Experts of a small language model.
Size: 9 layers, width 192, vocabulary 32768, 80.1M parameters.
Experts: 160 SwiGLU neurons an expert, 2 picks a token.
Training: a variant of SOAP for the experts, 4148 steps.
Below are experts of layer 5 (counted from 0) of a mixture-of-experts language model. Rows are named router (the router's row for the expert), gate (a neuron's input weights, with its number), up (a neuron's input weights, with its number) and show model dimensions 0-191. Each number is 500 + 25 x the weight over its row's rms, rounded and kept within 0 to 999. Numbers have three digits each.
Before each expert's rows: a language model's description of what the expert responds to; "mostly gets" lists some tokens that are sent to it at least half of the time. This comes from a sample of Wikipedia text that the model never trained on.

# expert 6
Description: Infobox list dashes. Line-initial dashes and line breaks that start "Field: value" rows in infobox or taxonomy lists, such as - Designer:, - Clade:, - Occupation:.
mostly gets: " •", " Phylum", "|", "-"
router:521488505477478536497491533521524520493489468483501444476488540489498508515485471506494484518509541508445502531458550519491504493534519483527480499497482466506538462481514544476481512516516494513441562520519500500517478497476499494498502468489559477472530513484518539490473500533479487509531521511492495481526491463468494483509508505522510444511496523464501496472548554464471518463468531467491469530534491520486464542518454492520516458516522488522505484460525559492506525462470502520521480500453508481491479501431497517490506503512489502470503483484521502502520445514513487504
gate1:485512512500504514484479476514491481470523494485484502467466524462503464495506479491503529511487498524489488466561486514482511530481514495521534511502500487500502507497513510491512438529528513508482512464534490471472490437496488434493479501494474531505524587498507520545480501476490484483491523513532486486552490526544516527514468499517532498515514517506476518505545501486554502504488480515510483498481458470508480521550529512527513508424506480509530438464501455496514481453490474491555490532516504494456531490478508482502547493442507500507497498516488486511518508538494491546
up1:522523445471527511488466522477474491449536502483507523527470471509515492504493518526518510546486474505518514508497509481530470518553531519521493496541539497488565485516467470491495548486498508522510466539495459511457521525477487504541516522527487513500478488493527496473505463464528500511471501526500518487467464568534519464523525458483459519491501483477515505514494472540526522495455486442487497505447527478493527528494538460513498513501497498490507499485473446503489516484528509492499496467479466544516523524508516485445468524506500505503474469511446486502491496539496506484
gate2:536487474484526512465468526488472506474499487498518525505541485511518478502487474462493469494483479486475492495482493529527465519464529457539526509446505488528492488514473502498466512546552492487475534563521444468500571455505512496521486517461504489467545534475500536507517476491470486515492468492526470503555496476518539529476520498490527491489470464534493518479463486512518501499462507499496500532486521529495505525480456509515554528553448493486512501494479501486468518512476510532508517487515499480473490489530520523510484513516547524490520510491506509465524487475540537540
up2:479451500508487497494472517546495509536490516537494482512489471472564557543482488475525536473523483546469536513525557469511466489478468475541532490516516527538541511453484475517500500470478472516476468488490511530507493465448550526514519528480541524505500480510506536494527502532501474459524489501479462493506511509516499487480452493504508481490527514529518517508519513545471477530524492498514568478526489475489474486510481500512505505501521494506453525474534496458478495545489486507496514486540492491512486494493526490484525472491500506489527503502484488482515522462535531567
gate3:507499499502463470550463503479506473451512515487475503529464454475537503491492505502498493489541497527518487511494508547501482516519458522449515452489509496494522494480532452455516556504534563465455522536514542505474508443446521507497509483483471489524529490498522526490509447504491490516480528470489531537514469486525510511517520532501456439508530480500492498442505528512512481486524487479554468495491512487489505535493535503485499480526484511488522489508446503483524510498476536530525479505469463512477523516500506506523487501457497491481513480546523535498503507479499499473
up3:523477484473550476514480558483497480490489491446496479489511505544539478531484492485434505519561539522526479496492475515537488452481458454500482505490467492437527525534489514480481494513467478474504527534510495525528539480472480499507479519452474511535480477439519472493496492464456496488525469486491504490506466533466478469528506456480466532520540471463508471507491500496502508497484532472497533474499517523518485466499500501477464479462512497486512543533487482498484525486491522473530516498508482495501515529497493498524534488516461521514514512519494457535467471488489520518
gate4:496522464490535531478479452515484519552496497507491533489487491490524523478509533569521550493483526464476462519522505524450496480507515470539512495457496530517480481495503507489466513517521500483467540462528508475489530483505519485486487484469483533497534479550505505523437514474473481507528531481506507473506472530496518474478455533511489481484491497482477515519483465476473499503496558528528510511521470470472538498482518510498475453512457517450514505541508519501536485501454522487509487470486496534490504536510492511474511471500509448473544542530481511522492469528548505495
up4:550514514491522532523484472507521454475503476468429491561501497515514484509537488520458497502523528470499509527476514532482523472504507536504551503498478505533503490554475506497493471464512482512484458499480528528524502525515509493512467509499492536541513489530493506489450463505500496466469466493504535539514491491431467512482513507530524481478548486521481540502511493469523484504464506530479508523520492508472535493490503510518537511533488508550494469480515472533529568482485513511520519464516512542527516466494516522488498510447534518500534524514448492477508527499500479488
gate5:462490490479519497492503521458497491471501494467552524501506524526525492479504475536533469453511510482543493530508479494491511523468538467531472505482529513483498540483515492482493430511497483502486533510509493503500459490498510514496490486555484516503513479491449502472510492495487545510501482511561533491509483471514540489513476497487505471480464503511498474526480521477499484479488497525485530506533499471482515529459532506519475512493497483488468444532518490461554491485500533498488471498507484497453466479483441509492484536482480551501538514452535505501530507492462597519
up5:467470502512466482501544520495447523493499531491470473484537476429512542527502523423494504496456449513482505498507520503534505460508459482444506495472539526483500496530517530480520509475478481496527482499480518523491509483499464519505501517472483490519457536514545500511499484467503473452478505518491474502468501477493499544510501456507511512514538530537457537505495495507489544543517484552468455504481517502486493496502506474493469524511529535490516525477498499531467527483484471507501506526499505480503539487529478488484503476494514461458467500496493478535481463457537465480
gate6:494496470486542534499497524518527472473457464540519487474519509487483510501519463533512481527520525485473510448498527457520523471484535461548523491484519494519503507561490519516509475484534506546471481512508483523492500480465494483516496521517459472488504437514513517472477505487492481497493475482486527531523541487472499500503534520495500498506500495489495503506480471516521478457502451488554484504496497523510497495462554529480492460482471442487528509470477514463505561497518518464503534445502449484500501513497454519502528509482486536472495490495555450519469511522466498501
up6:567520507480491486511486514475496499536508518489513529477496466472443502500475479517472510478520527508482493521516560498437472519524507493493495468516537544484494506479522482534512446528525519508503475518447527522501502471528488496497473512496517516490496507525473492510478515514509485550434485507484499506454512508474525475484497455492516529520534488495473468482509495483455495518485542513495550484499480544489466511493504490520434474511499538525463508486501485464530523519512500533548501487470506502490478497493524459529494435497499483527531529513496499551525496560471481510
gate7:481511496472516461511516531459474523480521490527486514503482505506501524531477508507487519489509474479520495565515482469475473514502499512501428546502509453496451519507502541489480517501508473535506477494526469482501507495511465532538467481509485498494551466470516507478484503472543464468521520479490479534495496471533473559534484456515470496532496530500520495479529507540512518438519515488450511487516510488516480505462452530527512496489492519458513464467493482536485515466503518490471489519504512530535534488474493526497502501540522452502550503480532533515509521480548477472
up7:526528485537528482473537525486487491514495479494491502488496515537485523503456516516502496532548458532453488534509498488477478522493483510495467536499502488490457530516498533505470496500506492488506501513490438476467498466480464487542485466486478513492475481486541501470460474524518471489508498487505505531445483484530482537489477506521489506522491525508523500491487498555501515484475497481487526536507498506492475558457466501520510470498460534495501479462537504489525513466506522510505480532493493545501546496437473514461532517517568473547508492476509543522540547499538540517
gate8:506470469515510482477493491511539462499474487532520454486519479477518511480509495486492541462552523481536502495476494504496533521521517507475514463526501513556500509492483512511531511468476510479439517562486499542508471461479509497503518474496493514476501501510469532504519477498494503493537551510497520470479465495484530461474518556529504477464492488527568501480506489480492481528493450473480522510486525529491513471476506516475477471478524512492531475487504496509503503530469529503435523466460465498510470482480469489503504553490491503514503511500482522521458571558530526490
up8:522555459502511536517507461506547506525510490488494491454562486513529514521533492494477513476501505472520519467484535506485507489534535473467545480518498517531522484474461515506528490533458479467480527530493519511538475506506485511518535465514490520470482530489464511464439486508531486499514566510465546495473512547490514475486505515517509503491499486488538513527552495521514474551493443515480509517497476532483508457482522528485487465507514497540531544503510519473454479497489494526467500463516494483479520476464488480499484520500518505525472494500474505512480553470515469502
gate9:503500506518492490513542500527535521514470491513492558504493529458484467501494486471481522471511516502515503498520422495518534552495512477522505483487490524520524464430514491500544503546512514485490446475556476496540533541512467502506481517483505512487523497477495483506514528501502513504482466558525459502526475512479483505465499493513508520515474461497485485477472513485472514467516521506509454540482517523499476565474517461480498496493503567532534485490470496469491539515516485492481473476463523481519465543496520486516461459468491506504519498499489453509509498511551488500
up9:481500501519466477478507513461499506508540448476518514526550489512535518489491515522483461502526503495491510478481516509522494488490482493485497501506493493484487520558494489481460465480480529526500525507495522517466427504487489541517505461504425514509495466560490508508448524487511515493516511473499511491499419516518506525548519501515505464494517505504503537522506512513514531513507506442541506475493499489483559496515508515494509449454529481481507510495519489563510495486472520524487500547503514520499516477520484540485500559541481535470490539535497478499528496496466546495
gate10:531509510498500521457501502525507549527542461488511536475515502506524488489517515497519459513480527503517493511517499479480488542486507527476509467458498493497507482509508513539472494453505501449496488539543476517484494497450507491493484515541514473444496460525535515475500506481479486495530535483559482490490440465482527487520513536510508533454495512499476459463489500457528510517518468460517483508501523491471476515521484463493464505532457484493510559509536520506534547516502489492484504481463477477429477505475464446495478472502492497474499508462498552509495520495513501529
up10:494503507504513489528522464469498452507472544491497495546477503498482533491502503506480501459524467527483481511502492515530492446512497458531462519525523491513479510482505506476515506549480511558513494457480496492504490545518506513506504464449491521566482536457468483525485522530526512511464447505462521483515545525513458508488471473496495472560493480505525520544495505536491504483510524534492507508487487508517525505491513512503535495476521508511489431516469491482468431457485512529500504538532513548546515503507543552504522515518503493531521484505514453491503503504494503497
gate11:500499468479481498514531507550470539494485453499503504483495495560538522526492495470506485520527493505440537487538525470493475493473504513504493528481489490481499498496485508517502511485525494488526482498475496477497484482461495553496464465495507467511543524522492506471524505514467514499536508502535522507483460508473464472498537469485477466485526463485525504486527447494512470459491474455467487481488539523469491488508488464520482535504492471506578523486499465508490463461479501517475533463520544485512536517496495486505504499490507475484521494575532487496433533512476453487
up11:486475504522501569501513563457483479509510517518504496537457503500458476469576532494511508513489511502512516490478512498520517487509515491535492491513524517512496496551509513476488475464475492499497482503500483521497499473489525477490543500534466512512492490507499486490509535456544503437522481456494486523527513497499509528534520483495458507485477491469506548463459517521509494507487482515531489477540459507524471477506528481511524493544520508429488466516524493481508487526525527458497486512526474478529461535486458494508533525513521512548520489506531481541522520447558508481
gate12:456493480526507449530483459491494476490509466455470482500455536477531490543525507489475472546463525509507521481481506519501489520453476505481457495482509503482510498471474476485523482527544508471507484465509538515516491505521536513479512518511486527509526498470515493536554502490507537498506497518463562495497527513516507495466491504513501502461497486545470482460513486501511476439519505547446467525487480503483498485523522493462480485515505482485504459444453494513511505490516519511495534523487560472500517480494562459502524454515505481496497477491479468518466467479503531467
up12:453542509513471499528481460488495429542492487500467503487489512503549480531509474523478486525522527570509526506504492510495487508441494533447470473489495439476530495459493480495513489509552514504493491492485529499505462509507516519503518521508494532493497484473527493538524468519510548501497510497492513519494553527506530491494480546511515523470507522527512497497488530504539494473543517493480437526525528535491467464488526510492526506517495456457502452454505481545463492503487505499464524460498521480525512488459516479474529466486484494488517497506471521492477514525495482459
gate13:509477499508508494489524479471460489525504560491506501516547453502475502532546496471498520527509508485448486528473471490513507496519453464498504500487487511469498483520486514493520484525513507471435489498477512519487480456492521497511481507468531539464459447463523504520492504498495486515527508516509527454504511497440499536536510491527474528491461502441481534476511502514498499548487493498491475517508545473462520476515495520472430488472505528528549500510512500478539518421446525467494515477477490511489503517511494511503543520480509518512491502523517492491482501495522438488
up13:517473495494462491475490472519482497533506496528491498508490460533509505487550454484497523498481544482508479485452492527507527488490462523547489501525522538489480502500466482479529441492460536555484510521466462511505502459508477486507487509476479533506466495506537525499495477496446506519536497492549518489506492483441516494555495510495470496568515474470536512523515502488505434480505465504473483491456519484499500472517491494490507502519476508539502556477529537479551506432513531489479502492488476518517503470527478503478478469488547482515495510497495498522526511532494471477
gate14:481447493521535492450524491499537531519547543509473533484456488498514471485506478510549520482511494474517471508492508524523509456497467531519523508503482489477496497514529517534517491507458486528502500480509520532493488530511460516492575461465450463502507497505470498500500537539480491547529518483502476465463513482493496519464471517468476483508502493433532521513526518490536505496485522498497481492527474488524482490505460520483501478466498518494528507465525519495510440553490548487488503473471506535458505546483480527475487513540498489461463478517519487477473523490524523503
up14:514542497472475515480444487513451487507446495501498484485493472501528469520453509459464493519478510516480491474490474512496495528504522531446507488479494491477478489516528489495523506515498462501494502493461480500528501488526554506551469529533547520497533528535493482494521505518506551489473448488509468535489493522470487513548517518465509495481437523550485470512472504480487471561467499514523547519513490491463494525490495472517487503504497481490521521483496488502515534457523464513525516524552503508521468468475538486472498513503528496484515479545489489548504477475464454511
gate15:549539475563504514489460507533484519515537505490551540477505469466516478479506532510474454490523528480469475522506544512510487475513515458501522490521509490482513490468465523474562514484550485468507529505473513515488447499490511482465458474489495504512448491548512483504518487444483474535520552462478485481482462480472491483512514551489458494529480477492520529499498520494529505521491496509451503525475493540501479469485496505495515488501491478533505488480509490523512539506514486541499539492518491462480509502496480532447496510493450529502498493549512506538492472509475520514
up15:542502490511495459455475499519485537529517509494515511536542490474496474520512530525470466466506518471454470518482517499490501479521501482508520490524513520474495487473475480479537546469511477478510517506502489517490453471471522502465445489504508519497455532539504485494484480463502465513498549454493471471487475459485484469532518549519470502525443472508479552484470529466513508491506487523439481509469483507487502508509504525460507499509478467527509482525505502526502539521508498543465545474497502514473516514493435507459508520484456499519485466542516535489466502496518515525
gate16:526489501519494514517477514476464534502476449489483501544496485528503495490509465507470524521501485488478504467528493477493517509520515480527504485495464474479487469542465520471500497503468541532491534481537555443526483476496511508550508466511480497502495531542493514476503489460481507510484494510529502463553497482485515451517477496504471507450481466473516503505536501484510541475531496492504472524519488548529518514480473522506480543518499496515508520495543453509493519516508532474490480485464486531480529491496496524576505498468511475453483443560480441530513467507489512514
up16:494480493502492479527508496545518500492524524492511515493474488499515480523505533484514504441514498503547494469523473465519468534477475493497522453509568517491511489481492512499477542496496437484498462499503454527530506538485492470503497539483548518507508476454502511472485531518489505480510495490483468493463510488519507519492514526537503470522502532494472480503537497500493512507477483517488514460532530509465487465521530464450499504485497489519512476497485541516483480527467487487524467495541501500481477491457470517465477469563445511556514527471501540434487541512488457539
gate17:477503456512503455493494481528506512473486509484521486516514432499513498518527518531464483507525479514479504461510531574506488480466479497536521489497531461484490485494564474455512516525527504536475471510522521469498496509485503504445524503517493489487537530460471510495445494484539497505493540487532485476485485504573483494468509466476493486512502499473486508537508496535472501497556486513496531475505486503532487496467460522518482505501501490502559484505533514494523493521506508487475512458480530496461489522522503496502520531492512496539515451501450478501505521428509449525
up17:476506511472443524503480532519465495525523496455492496493471526526517498524497501470479523499498470524508519522492481447517497493485512515473461512509479482488469476482493467504470484444474500452532491489461483482526475515504490508513480482508483459503475495508493486538512476514489526474489432493499527499446515464464501517492486517536503502474522491502554504488516508491527528526477545445491498523487527489500508502489544461474531514502506422510506529433455463536518511497448506476486461513512514534493516510511556513503532475515492455483478491465501456509499480540500509495
gate18:459519516512467526521457571544510471519520494565482461506447507538508482482498473470509518475510485521524497519492530470512524498520526490519505494508534497485491496529557510488478493525499466507472469484533499476515439518422500492492471522473541554530533504475527505548543506473527465476519503490484502469541503507506449494509496507514505483518462533475487503510523468488494531517505537519491535516506510478484476476500481535483554475529511482457499495489503468478477499486464454481505465496511499482524479539526508487491509473491488528509524522481492522503467497476534492495
up18:495527480506490514545511480480521482488503515501507494535496446519504498480514508530511498512468476515542466554521520486472545541502488465515462468501493479509540521515496524497518495469525467557484493462547507521480533466499507480530500457479486498462489546488526491468533484485471529532458504473523465472459532506489545474539494551530527531494490490499511494520483489466525534475502522497475513506557496509529495478488508495454516513464454507496511466482470507527522520515484467502546505481509476547447504513480482481469507498474497466514502523481483482490500507549463456517
gate19:491525449503491504520474480510479475456531505474509515489512517450501456464493527494500473508496465478489479491503512484524500492493524544474495542500486448513483543527501530480470503557487516506475457507503500521465514468539508495509526471518538500500495468478486462491505496474478446511491490481484473502509489486503549526474496559515479501509454509485514447461472527472483510529535487529507526548472509477546523485542503490498492483496513499430499520448513560466499524511460495512479491500446474533482494460504512509490450497518519503531489484519524483487535475471490500492
up19:517556489525520482518525519513507492559523511543516444464502508535495506500518485542546502499477492513513508481492482483511533563493493532523512483453484511519495483479488468516506499484522541533550481485440472468553493504512475505493474512495465487524419446487500500515483527514494556517494493520505500497469489516507517440526508498525521483443528458534490496488525502524480520542485511500496477496516501497486498528494471513516519549438493488522493495535517468526473474523504484481488485486515517500524543503504450482498528491503511489490490504511473515505462526505469506543
gate20:517500510514484504499506526483465499500487502486535513501494488488494525518533531509552501533471504499521519501448493481500559464526520484522511495482512545510531491465513526519455560485517505514497497480457504462505508535490498523445498428521494436523518490510518509520489560498485473535495478459552530493445511475484466473477500487482495544488533498481498446495511482509497506504499497529506503514483482541501516513457484529438508469520473478530507490485485518436503513520481503495498479504465487518505539530523525509515522515498510511460490475490521523486518438448488508507
up20:488548510559502496520502498493530496460481491477480526490513466514437532488517494471505530483481484450513536515446484509477574516534516477516518530492506495499511488510502513567471501476502470564495500542446512489536501515442520506521495459472520496510489525546569477517473501519485527509467479502518517468480472492491489481524456498535497512485556500496516476513484522538472535502500509493469515479486500523480482510471480537500514477526495484497498509479502532468502486488528472514531517453486488527476503506517491500527500472477536480477533480530506553522530498505499513511
gate21:546476511539509487517511500505521466495505494452532511506514516533475508517557485468485497467510499558503468488502502566511515499469519507562485452510532475522513511532516500508491501468459460484481528468485553442491519503515492500506490497504568537461486500516512500517496538544517505506486540552466510495508486501493543533523457500504489551511497521494488487517507498464475523482475494458514509463515480507551508499474490482515487499500517538533505528502479530498479528474485444472486494480522497540507493502515555520475482505509458507506497495493476502505515517560463517517
up21:470535517481468452503480494503464472533502521493481488511518486503493498510511485478521476484464479490490496512527466468509501513501504512434523497532494441498515478494511481513487501431452485547514473510536498484481502498515500464536526517508506509497508520490507530500520487486498520527491512477464539474490484503493529467485515536539555481485504501462488495475490500494550465516505527516486491511500503539469478519492558540474525513480428503452534545566523481546515525535520539454500481473482499526525517499469488519509544516511480491504488482494559501533473526514488489484
gate22:533451491467489532503514489502520511480466442511491523541502517506512488477474487488515528505483459540526488528458541508485511495472521496474477549488482501543476508469502512455472458526492493486524521527495534515522530448473467496528512469505492499464443530532504504517524514485501494443517524489505548506530511462542497510548524488460467479484518503467484466498482481462464484496518495506473492526479516490513467507509523474537471478479475460542506508483514526466493514487504474453468498462501519478449455547493517542488463518527511498472499512519475515502528501495514486514
up22:494545481529516529489473479520503458511503526512504510497458496466517545524530488552526505494497519428509504484509492528531489504511498500438507456476503448463529502498534516499491509508465532506496526496512507501483463504528513520507461493525548529553506501485496512521516458531522503524463538497485509497499504515498480531459521497485479568507519508495515492487510572529515499512522529507533518481535465477498505510532479544507485477469507523452478496522481477524505482484478515513515496496514484565529523440543512455494501514476471465523486506509527477483511455484474495499
gate23:529503532480449503434460469524507481526530437504520525520504509438499475515502497490529500499511505508510499486489517494499499500512509521484489500504508489479491493441509475467498478461512498517476454500549465478488480505493466500504505465518498478472500512491506461459516469498506518547487463487469515496517438499528441491464525488477471489494513514478489532494466499505547570509441512500501485539500490479547498502506489481476479485482470495535501485530469481498489481510499480528498533500488497496525537486500417460459503506476514512486533510559463510528476496489522484516
up23:478478480487517506546527526455499516486471550494487488476508484544480519481503483471482503486489500462501526527518503511505476483496497496545513495483499510528527519569507492526521505507494520524546548527471515540521521480510513483547519538489489534537485483512486495522468526450482495504494533479549475506495507479495560505520465517526474489542529501489511464518545501483462451488569456538520526468517480486475504482508492513544503518538493519493518504514519475467500486489491527489486489522508532501503486511534561549520543488492505467509445511457523474493530501519508513497
gate24:489489515476541514536530544467489508527533493518473502468523462478516517515527470507486520480503529498463524501463539518502476523507505467517522501517520524501508486532520516523444508522420504500483521490455525487457439532501518495495482514482514528439485515478492492541477440488513502498561541493476543548489473516516437518473469477497514574496518490503528491487504529496506456481500486529487483500509497499501509511485492501536487516530536526514541501499530483524504525468489528527499496453489477473473457506499512511503470493523476510503498504550505508485513495530483527509
up24:473483473462524501506533507446453509496528454482512509516495465466504484536487447541522528505506504482487482475483525465548495497524499473469519535481527520520498499507494501471433478537449495495497487520446531496461510474474495489524519523472516498496493483495475511495522500463502518505526537505508497497507495476545527501492510489464527486511478484514497486513492516513508435496431482465492513456493512474492503486526438535471468479474518489540525467555496498464511462497498511491522513468485492512511476476499487499510492528503461551498546498495524458457542498480474522492
gate25:475500494498527508520489497500497549500479475502485443501529508490495539478436514533486566473553498516489564526489525473533536519474476474551520468506488484512523478464493510502495510505525488489508511548516512483495463468514489489506547507492510500504498497502482487490502516483516480478501504539461531539550487511509557495471466529493499503520526528537469534488501536510478492533503468523522557556501470518498506496485535543513514528479454529533523468511500495482491498488519506551454467515493515506532492467493474489510484507507490478513535493490564496514525517467528485475
up25:489480511485514513494497471527465537510476526520490436503493508485496499475500492535493549486545512494541458503443515470474506496502506493502530458531458485494554491491475495510501535520484515496475486500525539484472503470470501500470531486486486510556486571465456506510465476455514511524525495527465487492543466504509498464486522487525519500485498506516457517523515521487525531489491518496500477552502529501515503482501518500492527546499480530488490461501492514504531505456522479479505507488486489476550466460477524505519491567499476484436518477477509544483509541453491507481
gate26:519469483537486459515516469445541423486493504513476505520529501518489511512481530469495520487543503545478469505491502530455508494509477530542513523523502535537491463480522515503437487487541488502504503526516534549471496479513474493530509501477531462471482532501540492501485499521497507529502512544536468473487479488487454499437525539455494512474503476494507512480491497509523490502507505533470509498508485528457494528533527498508504468487476500506549499506481490533465494528548477513476498478532521507493509491503500473542481505551536490492505449517454530509493471504490456515
up26:499519487483507515476486481528461486517547458494492469523460496500516475493492518502478488529503486444448530523542494471536467518488510505505475547471515490448488561488458529478491529540561490485486514479485552519491500507521508458527493503492431513506507500522533500490481521525540535502493505504444455501506527506507495534523533529511527534501480494489507495495509505512487508538472448489536489497527535504537504500503493570487472502493524482547510503484487470482524490476500485504507489520471467532485527520522488511491498493488486489473513497553548439477494476488479495481
gate27:466505483464496523511498506497478537447508527535478424526567508502471481481508492536492524494462493516490473531477513488524508480478512457520430508490452505460499487514505523491493473524500543534451553501505548464527497513513469448495511493461490547522519492505500527462530465486488531485491512507505535488520463526493523495504486509515517530522499526466498461538472521542544482488532513527454489511525510463508512510480516515498483517507554458472526497525516522498474510506515485535491503523499507511514537494520508504494513517479511485489513519532515552513495472506454503522
up27:511506488510521482491536498496492471484466475528540534509472516468522508527499531517462524495514559540506483521515506491475443538494498512489514518515554512462522492515513444520564518459500494471524445517486488493489511512511483553504488527566493458510501510508504490510470521519527483489487453498492492528468503462499520481480511528524475506463534538502498518491513491492483492497470476454467500486466481535454508483509506474500493510467477546521539501488454491536527478492550531484511519471497493509496461525518473481500491485496489542519471516444516469474509497493561487515
gate28:509516539442520516535463500490521511525487485517549449526497480505551496465496477503515506465498490521537497553473522496502492483514518477491474518482507461519483509503485470499532490443433543543474520484505529477522485495465530491523550478485480474486500497497468490501499449511481509474558541473510484484462498540491484504533468487482483486470511514499485507484524535479512455534470499517494506488485500509500502490495512510517478474459533496561490485512483504506509521492550476445520463467509557478467530526520490499481518478518495484530499511458494509528523465488465511468
up28:518492513463493493559506517509479486516487469478534485526519495523509492461472475527488529494533494569486492522468560489514487508496513486523526490464524495530514512512490462511502478517477505539486500490476516503502491496485518481511503511484534484479474508482471487484525472521473508520476509431483520497467468558561483472507509545515493499511489511492485540501521552519513486505464489511458473485503520497509494498476480525469531502474511473557515483500464511460491525498508478463508445443514543497422523514466535491488455465514503485522490497471552501520487489511503488459
gate29:530514508500501489496512491509460485537530526483484488513448504487532516482474513536536468530502530487499487480534504475528475524496530517505518522513551480550547521467506521466546443495495515499499502528554491475500492479444550480476506470470517503544445491502528494501482496498486558522509489461450512499482512492499495505484542527463465469542501524491512506531536508488462539463503504481485484490518491497516483513499506470496531515488527472518534443536503527495511482491503548519490480473490487525467494541473494488473501501497506457530484512526504486525520463450486488451
up29:492522480485522500532466473487547502487526481491462521503523479494515490479510481487468521497463497511475465482494533524499545494500485472540542499457448521428475481527497502521469535519503498509503499480445543495480516501557455550559520479485481456458521505454506476521502537516493503498484488525544521470505497489502470524518463481525498511497494475500512534506495481518548486530430454493505511502484487521488476517498478524488483485530498540485452580500484475478480531528500506481507494501504475505547513472535481504523508516489504485476516490518526506477498525498487514482
gate30:440540502526480526468474466515478488485471460531459530498577498472514502498512519534540493510515477531528488474470511500520484498510486516519496501541515533545495488500514469497471499482536469487487484575477470444486481490475503540525503492499517448497527511496494515503452496483478509493488503559489497519516505493519458452496549537511518482517498503489475480489520473496508508482465496494489495500504480486496493531479506474461485459507480485524489452517494492518493522494483515486490525499474458478523513486478513501524475519506513479553517482449481533410498506508468529480
up30:496462527543524532518490519480471491513497468537496508500550481490503454455523498483483500538545511507514537495480538518528491477461482497485510497501509498535494510459490502521474539497509462510516498528490459515478495530550494533490517494513518483466502479468498516480507472501491529509486523509493521484529536533467468459429502491476497526549516460561522478494552548492501501477458452437487489552490487519534499504450535536505533495522522495493531499516517563482483500544512469462481491479497496484498510512534494510502515508477509492510517497520499457510515471491508528496
gate31:498487482523518487550517528502482529510481516519514513507537477514478518485506490472496486485474522548539497527532507461517530521502499485515425513486482463499511492523548500499521466502483504531495532488480486475478515477522460495483491480513489523485531521483515511508465483532478476510553535523501499508484499499519541468507469485457475457486447497484524500521520486505505479482543522508499548532529449483474529537480490515502480471553512498497492517475542482483520458455503504523474520497509466474508457529471538504551458512486563502527506505541515463483530447506472501515
up31:531469492493535517544546495495501529494458511525493495503528483528480514506516502453498506487431514521528510508515455434521525521523522493505458486487494480479489459536545471490517489500481498505486568496479507495497513481505471471528533506516471496472532497523517484534477492470517513523528482521479523466473501491485532484539482505473504517512486505497532499517506450516485479477530482515520527534557456493496500564467507487496456475537497524486504470526500494506507491466523504520456548514512443418508470498525517521526499508484519495512495525506483510491533466515509523468
gate32:533494562529534448499532492506534453520500515478479525474477515511456543503501529426449463494507514483474525537511517507507478492473512490505488546449480546533520505558535496542488469480547503509498510526511485495471514481485522508502486487532530555536483534526515472492460487498512499452545512517533486460509516500493466505493541504515500497509529505489515475498475484511530495528495503531509508469508477473491440507512514491493549494525539493488509491497503496492503511475511493501492543487486497482524511485480472468472495512481505473501528536516452497510473529462536453486
up32:488464450504466557478511492487489501473532466533550502532521489484507445530488467534526505496473506504507479447478472465506547508533490495523489454545499487460464499494505514485509529498464486512487486473525529496527511512508503493511523488498479397487511481519484503519530518476524474517451459512493527535481489508483540499522475467474488526496474481532502552516531519471496486483535514480497526510510506506489523484501524473500458547461455506493498520503493508502493496518483526519489462494532490499515502531534496490508499504497515517518466476441542528489524470515471538533
gate33:468488490507501529534475520489481548481466497530468493482519501496499489478484502537446463462487523517521529489469525490455512473455547503516473484480465467520510481456505521450510494473476460522511507530496468496493491480520497478494530486509491548492519507515484526531495489531508533507516468533509482501475445485494486534547478530485531530459481532517508484508451456519531511511488548510501497493506494493520542476456486486495508474573500480486563476528492483462505529499510507499520552500480505503490490520455521492507473564499498474477516502501482499504544527476533484505
up33:488481529481535540503499547454463534508442493516478481535540533518489472502495460521460518512502535488521529509504525527490459501492548468483508525476499473533492468450487482499507508518494499507471525521483441472508494459538504506489520428468496506544464509509490511494497505492490532520497492524520470526487440501490510533500529502509534479451488486532527510489494466525532508503503521453487510502550496543514534501475509514490491477531496481516524458507462486463505512529529516478544502475522459483509513527471513480532482531528492544487536518487509512545493528488515499505
gate34:480511514493529513464486522516485499485463514487470492509467465503502481508501548494526507472530511492461472521450512507515479544473465511516459470492538483491496520506514506474501473468525524562466504495536487521482472487490466486513500465475532495507513459523510537517522476436488533500490482506480510500461499522515481502474534538518498476500530485423538473512483495513532488497474494529479504515545501492510507486483493542495483533511508487501500495511521485512534428459539494522520513448503481483484491535446512536497470541536465447470467487546496484471516478497518493481
up34:492493523481496538474477519486489535462532512479464499529530512530499504497533524528510497501522523508475467493435524522509540468514512530456497476506517459517502493498514498509516458468534465518467480520529521478441480462489516519530490528441506506509491525527521498504524453462531490544467525517518500504542533523531509515505511498531510509474494469482535506480441469460478494486440509499508504495529471443479534502452471475501494494492501473492449480503495530544495468466497509480459527510505481465490485484505498516484454548525492493509518476532479473494499510461496510488
gate35:479525465551531525558489502545513528502496480525496523496488523513518502468474505526492461501506495517526480498495468464489483487510516482499498530499461515491510498552538533488487501491488555513512520452521505500490515496474504522524517456464512509477453493491488480532510504503449508512482524507509480501491473517532523457539525513510487446495518520471494508501503480509478501503543502463486512482465447461515490515454486510489537515533502557534513515517467493506478504467509513497488507473433515510503494435493500511567535504484495528478435474485498491523541481544546517518
up35:487507505501450506462505477481546513524502498500473468542529501481524491470503468531516488480498486511487514488482485518465486490507502547508487499480523528499514483439452484484521508510480512500494481515467474514519499582516508502516526563523512505530489516517499506502500544506466522517510453493513474504491466561489477490467515493478461498499503462462478504513512514505511508506513522491479476518461514515481512512507536507483521496534512529488471487444479505545480565528446505530509463487499522477523483513478528472473485510512534494520520498525496564470417504497471465527
gate36:501542474475490476488464462488479515517498522541524513396504494497496537536504453465493541517518505464477537462499465520546472461499497471494514489527520474490458460501476514503496496524507531491494493500535484493494486498523524456489489505487498466493523509469492491521508478526476470475481483488518489490548514495503503521478490503507504492534515517486497501476501482475502444487500535520487496511512518502515473553484467550510486477511497484492514515480505457496509464525505501521513459537516468547516527522484457442486516550443505443541509471498490489515493553506467506507
up36:502456489506535549496525500528514476465510465489514512556500516495502463463496530511521446474497477496538484481487523533470530569488533449523501492462478510493487517564483490503531516479492452505512521517476516533475521516515476535530549500465494539490522479492480505475480483493537504498480501495473490477458528484505528517531506478521482495479486488499491498490471465532505551500480507470546510469489517491472536463510506474499495486501505476485501469476537504524482503470510506492470503447497492504503470517556502513524467474555486545473499543514527465501499462515503539467